python train.py --router_bias=true --lr_router=0.00216 --norm_eps=1e-05
Below are experts of layer 9 (counted from 0) of a mixture-of-experts language model. Rows are named router (the router's row for the expert), down (a neuron's output weights, with its number) and show model dimensions 0-127. Each number is 128 + 24 x the weight over its row's rms, rounded and kept within 0 to 255. Numbers have three digits each.
Before each expert's rows: "comes before" lists some tokens at least twice as common just after its tokens as in all text. This comes from a sample of Wikipedia text that the model never trained on. Tokens count by the router's weight.

# expert 30
comes before: " |", "A", "S", "N", "P", ")"
router:130167110095124159137093173132158142155140116138116113121150123128108159104120130149156154167141134138159132125152136158140096124138113118099120138132108123138141117132137145130103144131128165150126127114140080142151161132177102119118128184095128103107174108140163167128177128159149111127136160131125131124115078148174103107115171101112120126114153115088136086150074154097106156181172
down9:103116090141134102157176154116132131120111097109110121113127109110108116134134084125140111149121074145078075126133108131117113096097153155156116126211108150130156107145140119104141071155095113137095118119128088143119148107174085132133166145118138123111142140150109107123115064120130107134115134157152117170145134102122116133170155154165130140123156130120136132147103076119120132142121
down10:133115102159147110170144112126111137162113132159114138147112068151127121148148089166101136132087142066137135115099132152131147100141154140121095158117146119179135107139118095127115142112124159145111129140114084150185147163100143130142116165064152120130119149084120132136133175101123115108117122102183105121092159111168108143142122137109138121129110120139147112156110126103174112095135
down11:119125135142120137113161138122117127167125127156127094108122085100115134102114144158105125137108066169136102160142133096134108143107082138171120144116145164097117162167106117158113118124133120116124093112137134107113122141080070104137118170133099157114126071114101099163116105140126148150145127117129090133152122074112170181155131100117108139163150122112108127116152128102124113085087
down12:160119105086112160142154153158118123190140131109182091103122150124110163119113163132124118134170099105090108107124185118101128076126161128168131132137142122147102138114110138119120090135088134087137124162129098149105152142157136120149183113116115123137149110104088116118136171098121157143152154150164151141170138120148106098144135119148166161138109110090142100107136135131143116143120
down13:153121113119122112129067114090109130130133144142113136191144138121149176091117116062132088124163134108081147113116160096141107123119083114112149095103139102110114141124129138095142158121167102151115111130137142154148125114149151138140116086099079107155154137110120181171147134105128130126116113133137152112155147130108146187104178147130161120120143140113132149129089125154092131132102
down14:138141111132145096169105114123146127165103117091138099146130099140126113094131126125138100150104112133112103080115145125106157120098169133165131115145128086126128091130147153125092138158132168102129127142159135111117155123129112151109135132087161132163080147128134117136164137086087187125166160163093101146111095150106109083103153131140081120147146100089151159130140090100095139140121
down15:141110118116134101080113153098140132140122115122102114117182155099166137136117099101173140138121186139134121161107139144159117093089159116160117114114196098160150148148124137119164101165108132137121169136136133134103113110110094130114120129091135138136166091133113153093094147116114071106087110149098089130113178135139131092145126158154142110129139131119127109098120103110097141130101
down16:171119138116174127133108137184138130108059151148121108133146159146129132123140138112130072127138133093121122114180147144112146161134148135093116173109117136136115166097182115110149157137175115177136109171174132099127127105128097156133106097126173136087113112141135119131140125146126121158123109118097137115126155159125159162121152163145097124114115135134121117137070178118132144126132
down17:141106166094143129093145162130162136103132120134120119155100155142138125126130180119122118108157104153102113127149156105152208136145151139072089102146164138088130163122120160109148154123143090135133128181138141108115115151098147137177117127092091130159133137132152128123102129136116145097142158163102165112104141119081119096149125139134104089141151130126149124136084127122141126085162
down18:105125125167100144131143106122077146158148141178156116177104157151155118123121083112157171071127145128124122130117151094091097163110093140134138142139163159116129170111109143127153092164094109152080149096128115103099096149132139142110151110146108151144115139147157138136147151117125146166070126099145129110094140134135090123122158099127157139151175123129111152130104150130140121149148
down19:125143098106144108105122132164156122114124128167133157114132106137180121125135149110135144116081129134142135158142085132136139129126145106135134148110191130122180108098088145137127104110167159099106104149145161116122126141163105157165147130121134161131096116179120108125126165138080146129151102138144152150166124132137112110139124162101113139173136123182106119134180129085127124158195
down20:125168101119108133121138163112122159208133115147179170121165124128116108128074096164124139123147109152095108133148124154129112143108081150138136139103119104139083154118113144134140124127121138125093096116106127119143128114113128133146130104100098135131161098138114134101129140084129124156090122181144141131164136134104107165127135121115136119151087091112157197081161123127122170112101
down21:081117071092080154141105124120186123139131140122117123096111148160114121142114115146084116142132114157096136164146120126112142159128124106095151115105074142127141127068138135130141129079131136135096079163117155135162146117163143108161110124148109102121158130099126159104121104112105151120134158139118163174139129096110142115155105125087125141063104134132128084130123134126121096151115
down22:149143160117161123150090118139157112147161100125150137108150106099120092112135160120126093077154116165087160107120093137158166141108104104210137116145138110130100143130162169151112156139157117177131126126102107155100123114162122094136136173121096122066104125127147135149117131125152135142115164150122124121129126149113124147120181129124101129097143095135108138087093149121143117146136
down23:115074118109121151121143111138085166137133150092137127152142137111122153143096146156128155153141162121118121115140100133105078123107128141148180124092199130126166128149104109125103109175083120156125134114138098084091129145157147146146145165143159140110126123113131129145100100121106143136114130126095134123097150099099174184135147113116164156141122121124162138155131131084098150118080
down24:121116137150125129156122109101110114098162134156159131177123124110128158123110155118136159134132141119129103153147155103067113156124109152174115126103117161122080155128131115144165142157181177179147175166160148106120119121157145194136131106143143121142118110168131153161115129134133101114080125129085124118149134110099142111138113118165146171117154117122122140140089170123139144130101

# expert 14
comes before: " ", " first", " re", " f", " United", " same"
router:151139101123161136091102137114142123110152141106095091135129120124139122121095143182121145166127104133138154115088119104124154149130143151145113139115167156146129146146070087109119115159179128137168117170125130152089116121186090119153105180102146136121157131081125139136128140138156097090151107066150137108138152151131114098160143139120112111146142113094124141130116170099097153131149
down4:118143098119152110095152144128154100146145166142136125083155106141106131145163118125126146115165117155113167085134113138137119116096093133051140112121127111117128172123098130152154132143099142132090124135136120143147147138102128067131104146113121107103129106177130154121103135117139095120151099182131105144137110101155152109108097099128201133122109175115121134123135110073110101113159
down5:127088070139109155129117169158118110102129097151118135131179187107088132157104173118111129138085114127141152139140079148143154134139139145165126139132126130136141083100149151156158115116132128155146152147131162084119154089140130126096127147141126127145121119130097101144137124081127157129138095118100103105137159124117131127155161118133091081143130110112074130144156177132143153108175
down6:093136148125105125131141100132168145085114152147126174151087108133089106100160090119145126137117078156155140139177127151165120130123131144143144122162109136142126121121100140113078155113120120156115146111128117132177129118162119146154133156144105114149154144130127127059131108144122128119135105083142126101087164177092166087128116156076141131128168161098132129139097112150134097142129
down7:095153138158079111123100105136133150106119149133123152129119079088168134128117116157183092156154143119121125118123133142151126170131113087165102098106112138157155176149139113124143148133082144101160130108062135141139160144123132071150156091108137135123122141126156129160128144158112156132097124125136123109126110124106089191117085160156161143102095114134126129147134105152139143140109
down8:073166121131118112099121118150122120131103102121100119114111145107110136158137143119113116124150120161181114097140153155150145152128121118037125123173097127131106137133107129123098123143093095143099148129149110105113137155134135148132109132164134104125113161132128082161086078169122116098132125111112150130122096096087123159134063150142148103108117090128147157088135140122138118100167
down9:111101051189185103138102168136145121093138096152114141158142100114133142131151108133140135127116094149160158100144150111150148134149147098155161115134105101096144140133095118101152169122160134126163116106107151138147112114123108134097138149124100142132091106145149164098108151124118169125114164138143127112103075168160157137134092111107113117133120090150129134088139118126127104163145
down10:146101118091108091107138117146090127099116135174123138125145133148119108099120148152108155137125121181134167128130092097113072129134106160175145129104124149164139102106130129158137145128120160124131177145076164096133116129111113127088099123118115137102095150130071114137181139130086134130124115108105102107163160150129073130126121114105181104137114106139131157132122120129109076128105
down11:127146133122168155102118111128124125107102122153173115155144116135101152144109126157168122108116123097132128140107152123105100125167114132153116118126117109124145140164120144128111131140127175133069126085123108108134173099129127102125117113116153166111142103129080125110134087172111101131165079134158123152082096120124141150134099092119100073130096089097133158098162089122141134139066
down12:107123147114123118168104122113108125116111142142136153145115184112111122126117107131145138103135092102139117096108141121129108160100146155124170097120126089141134102125109105129111130134185061153099118112113148143116121195137187115116129150104104094119085130111130104147118132152124162130143149130099107123128077061116185144124133138155094144124137130111118111174112096131133077120114
down13:144179138137114134134155150122162154088107108137122139129120170129108095169151097136097137165129139133187104123142149144154096115107160137143093138126153153112105173147157118125135169124131131098109123102156140106108143160148144097165130126170140115116134094128105106169130156125132133104140115102107131146096189131130117132131131095166163149141172150131113062112133104141157165102157
down14:108171122169164120153122114106120165106143138141167132070125090115101119119135112167139118156115134110106133134175139156140126141118160126056124120121120138125139145105113149115118134132072107156128065162140137155155149113105126166132141105157082145086145091136144110130139119139180127106158117129137146155120149116151123118128086106106093149111108134151122125131134114098184130087103
down15:111131125123137114117093147102121125135157152110151130094103178128159139137158146088155103135138120096159145143147156123146116121144162135123100116140125126146150118082140157129105091137091142167136109151146086131108159130110118104149087149133106142125114113137090133138164147133083162135146109134135113141127028133192139132155116127125148113123194126159145142131173108104103119141140
down16:150135139141108139119096110074111123136151180121144133101127155144159180107145117082107165116121132125111163140155116126130113084152123075129114094118127134117118116159115164110138161124117149078158127131146144147143122120108079090103115169159143105184124115116096130118144122146138178093136142130145162140142122093140133137167102146177172135109156125116129137126097090091131131099104
down17:136128069138130116143134110144094107102127148140151120157109103161102126151128111161109098100117162148152095121137115146128156127141146112237114109134109112174140163146108099156120133097096140133121136141141158130134113137158135085120128111093097142184143117145061144145164156136146139122117153113163116138133153167115122170127164124147119090142132144125138122115134120114127090135108
down18:132137102100116196120125126087105122119132150124149166107123152122148133139122155103115138104151152110111192122128114149112154153122151127121100134110119153117166120105145125118137173119148150087138180094180122125120176110164138136089137130129110118176082156129110068131118173140145142110128162140111110119116162084114112163134113131149120120122105139113103069122151114143124165109111
down19:061103228087132154141123146113112184128125164147122138153125129123101115148124164077091131132101082124135135126142158151138108153124092125112118131118136163138134158159162125118142144130090138123176110144111111134141103144113142147137123114146094117139121126103172135149079119156136130125158143157156128097137113088118116121151121076122124118121129135092123100143145154126127140136081

# expert 18
comes before: ".", ",", " of", " and", " in", " were"
router:135130129100157106163122147132149103116153149130096100165124146135167169098090116141142124169124129106139149164105113164127096174170093148130107136162137155129114173129144111095105127129166123132137121153108103114107158167131100142152119155075155137120133115097171161158144145121147141072159120109114145107138092099171119128140117141144074108120143104108123146163090136102119141125095
down0:125097132137143163139117053149099126086129095143127123155136151140143121109073137125061118088116113152151149138138136097118133118124152171115128136151108147116168129124124161112146148130129116086112122174128138118103143099135131126146112152136126147166138101102115122143135107106189148128146179132121162110123113091125101113076164118178094155107090116139116131100133100113173128144138
down1:158062141120143093087147164188163134148101128136109186133201102109137126107146171124115128103148118138121158104146123099117098108170102102112138127114152152129107121141124148150146148131120148121162122168147130129148135118146121070147141092099143156133109111111137163109117172141131132127089113138146189146160137154140113150124138091127118129108107137153176115133111130107121135133116
down2:093116135125092137107121107102143141109135142139129098169110090113123150120124103114113129157165121119113145075085113150152094132110143079157160122126144113097138133122125124151147130148106148169167109144148165162155169140110172092135118152125123155153112108157161118147081157120170113169139104143085185154078103160097110105114116117150093140137147133126137107104098130146136118154116
down3:111088128144107124150131147153141115122161125125107134123126123140131115136160125102128189098163188160112112103125067128153210087124179108133137143126129131120120110145152124136151142131107112117138111125114149107113105119133192151116126109116092104148125130126151103115098120149143154142109129093107135163136137204112130138086097130101109103134111162126114126097147162102127166120155
down4:128193145106169143114122137141154123149108126146129139134120117148118101129118156114143164127148100150147116120144155172185134125135128084113105124113095154135117101076189138162153155143164081093166166106122096060133156114141139119128134104152140120157161110126179127115170132144159125134109137121146162135123117183107134108124087123118144128135112140124121104111091129137109109103143
down5:110127123117098111124142119115127124095128177108127137118099105090109122111150111152106132083193147115118118119167117149103155107154153115109139135139118134141113144148096124112137146130175097113118163205129127118111110112142181145137128149132129130094161137101066103096084147151091135151090130109111104178132144120120150097139148092116113116153097142138148104127107164139102177119118
down6:123143141118105117167118115176101122103095137120126126086151149136136125153093102144127112150065153133172140127144125074112142089117118134113147128180109127098144143114157080112116136124120152126103123158093130098097088105101110107158072112125140149157126127110094136173145153099106104163136149115158152147157160152150165119161155146123135121163146090116130127138088161108134125108129
down7:137130150111104114152162137127176168169149081155104133120145130135118141096111128106093106134160160113118103120108171127132134127124151112088087138143116144103081143093137137133107101123097120120098098091131110179107160143114154160121117118164103128081120153113150156155101134111140164081146098109138115134183131148155100121086143133117110116093113106149093103151145122119128160095098
down8:173142109153101152170132113107131129109138131106132159125093160146152179154125141106120122131134164133103097144143112132114190083119139134123123131080135113135115111195167128062134142162123128139161138142146151111146137152134126134118161137095119145152154129120146083146142120134099142135084145160146133131116087100170139160176101116146066122156120121149129113105120113142108151116097
down9:151084129164144134148123122108146092168106121123141097181127128092130143108126131136135092130149167118176126101095103106116165109106159139178153148093124128120082128164126126143109144151145123135131107147125140138120119161153127141157123136134168069135156144136144180113119120123108128170099115173136126155115151094167158143132121090130121130139112106140138152143184124155068167115138
down10:120098096146126108166098064139090125171109179105147144166129150168109116135122147093103131153118169110140132149129088157130095099124143142102099129123102127116159126111129115143142107156124099110149098124137129140165149152148126137096109070110125143143136105146158122094151119156115130127075118112122117114077137124134177133108133135184099152155124117130124087138181148154130127161133
down11:117123149164108169107108148129115111082142130105112119206126147152138100138135133141137117135147123161158135102153157167169128137161076170147149129166137110139118156135150133161094131153150076129142141092128164111139104150074142158094153096119124132109097139129153121123132138105128125147116140122090135139165107135153163097122106142116123123116153152135110143168136168098190126111110
down12:089119110132097127109128160167143103132130128133148138127137123113151103142144186090102097135157133094116132162133138153132136137182168164150132155130124128161136116171117107115151155083123183114145091160114114146103103144078079105139105114088130139115136116118123117134140133156101158110114148167101124153131118101132139130109130099162089106148148117137168127097111175093137143157181
down13:126078124112102117060131122095174107144100133140074135146145121098158098091138167101144130114168114124152147122120200119133137118154143140193104112120149114127123167121145109127148109166139138146116108112131091096142139115118107119091139138094125121101101078141143091116139133170106133137139105176123091111112108138146149085128151125135127147117123128132127090149110131111106092100124
down14:136135147161110106129108123125161147135107139151125133118166166122119145126133110158096118099113128124153098114145142148135079129127146107094099128131130084117103108168110115093100181108078149128135139149145136122101107133136124107138121109068129139104071129091119137140091156140078103166171134201160139124102113094138105151119122143100112124179089160156137115125134141134136162113120
down15:117161103102097103142147096134146117147155140161133162166128186124091130195087125123118106146085114131099152123103117136149142168150070130105122119206137103126121121112113110140150088121085135152106125122156124115108135132127128136171119132110131165126156094123119109129155134103099136076130112114131117147132132112158141118160117146124150098184126122169162147132128107141126085126134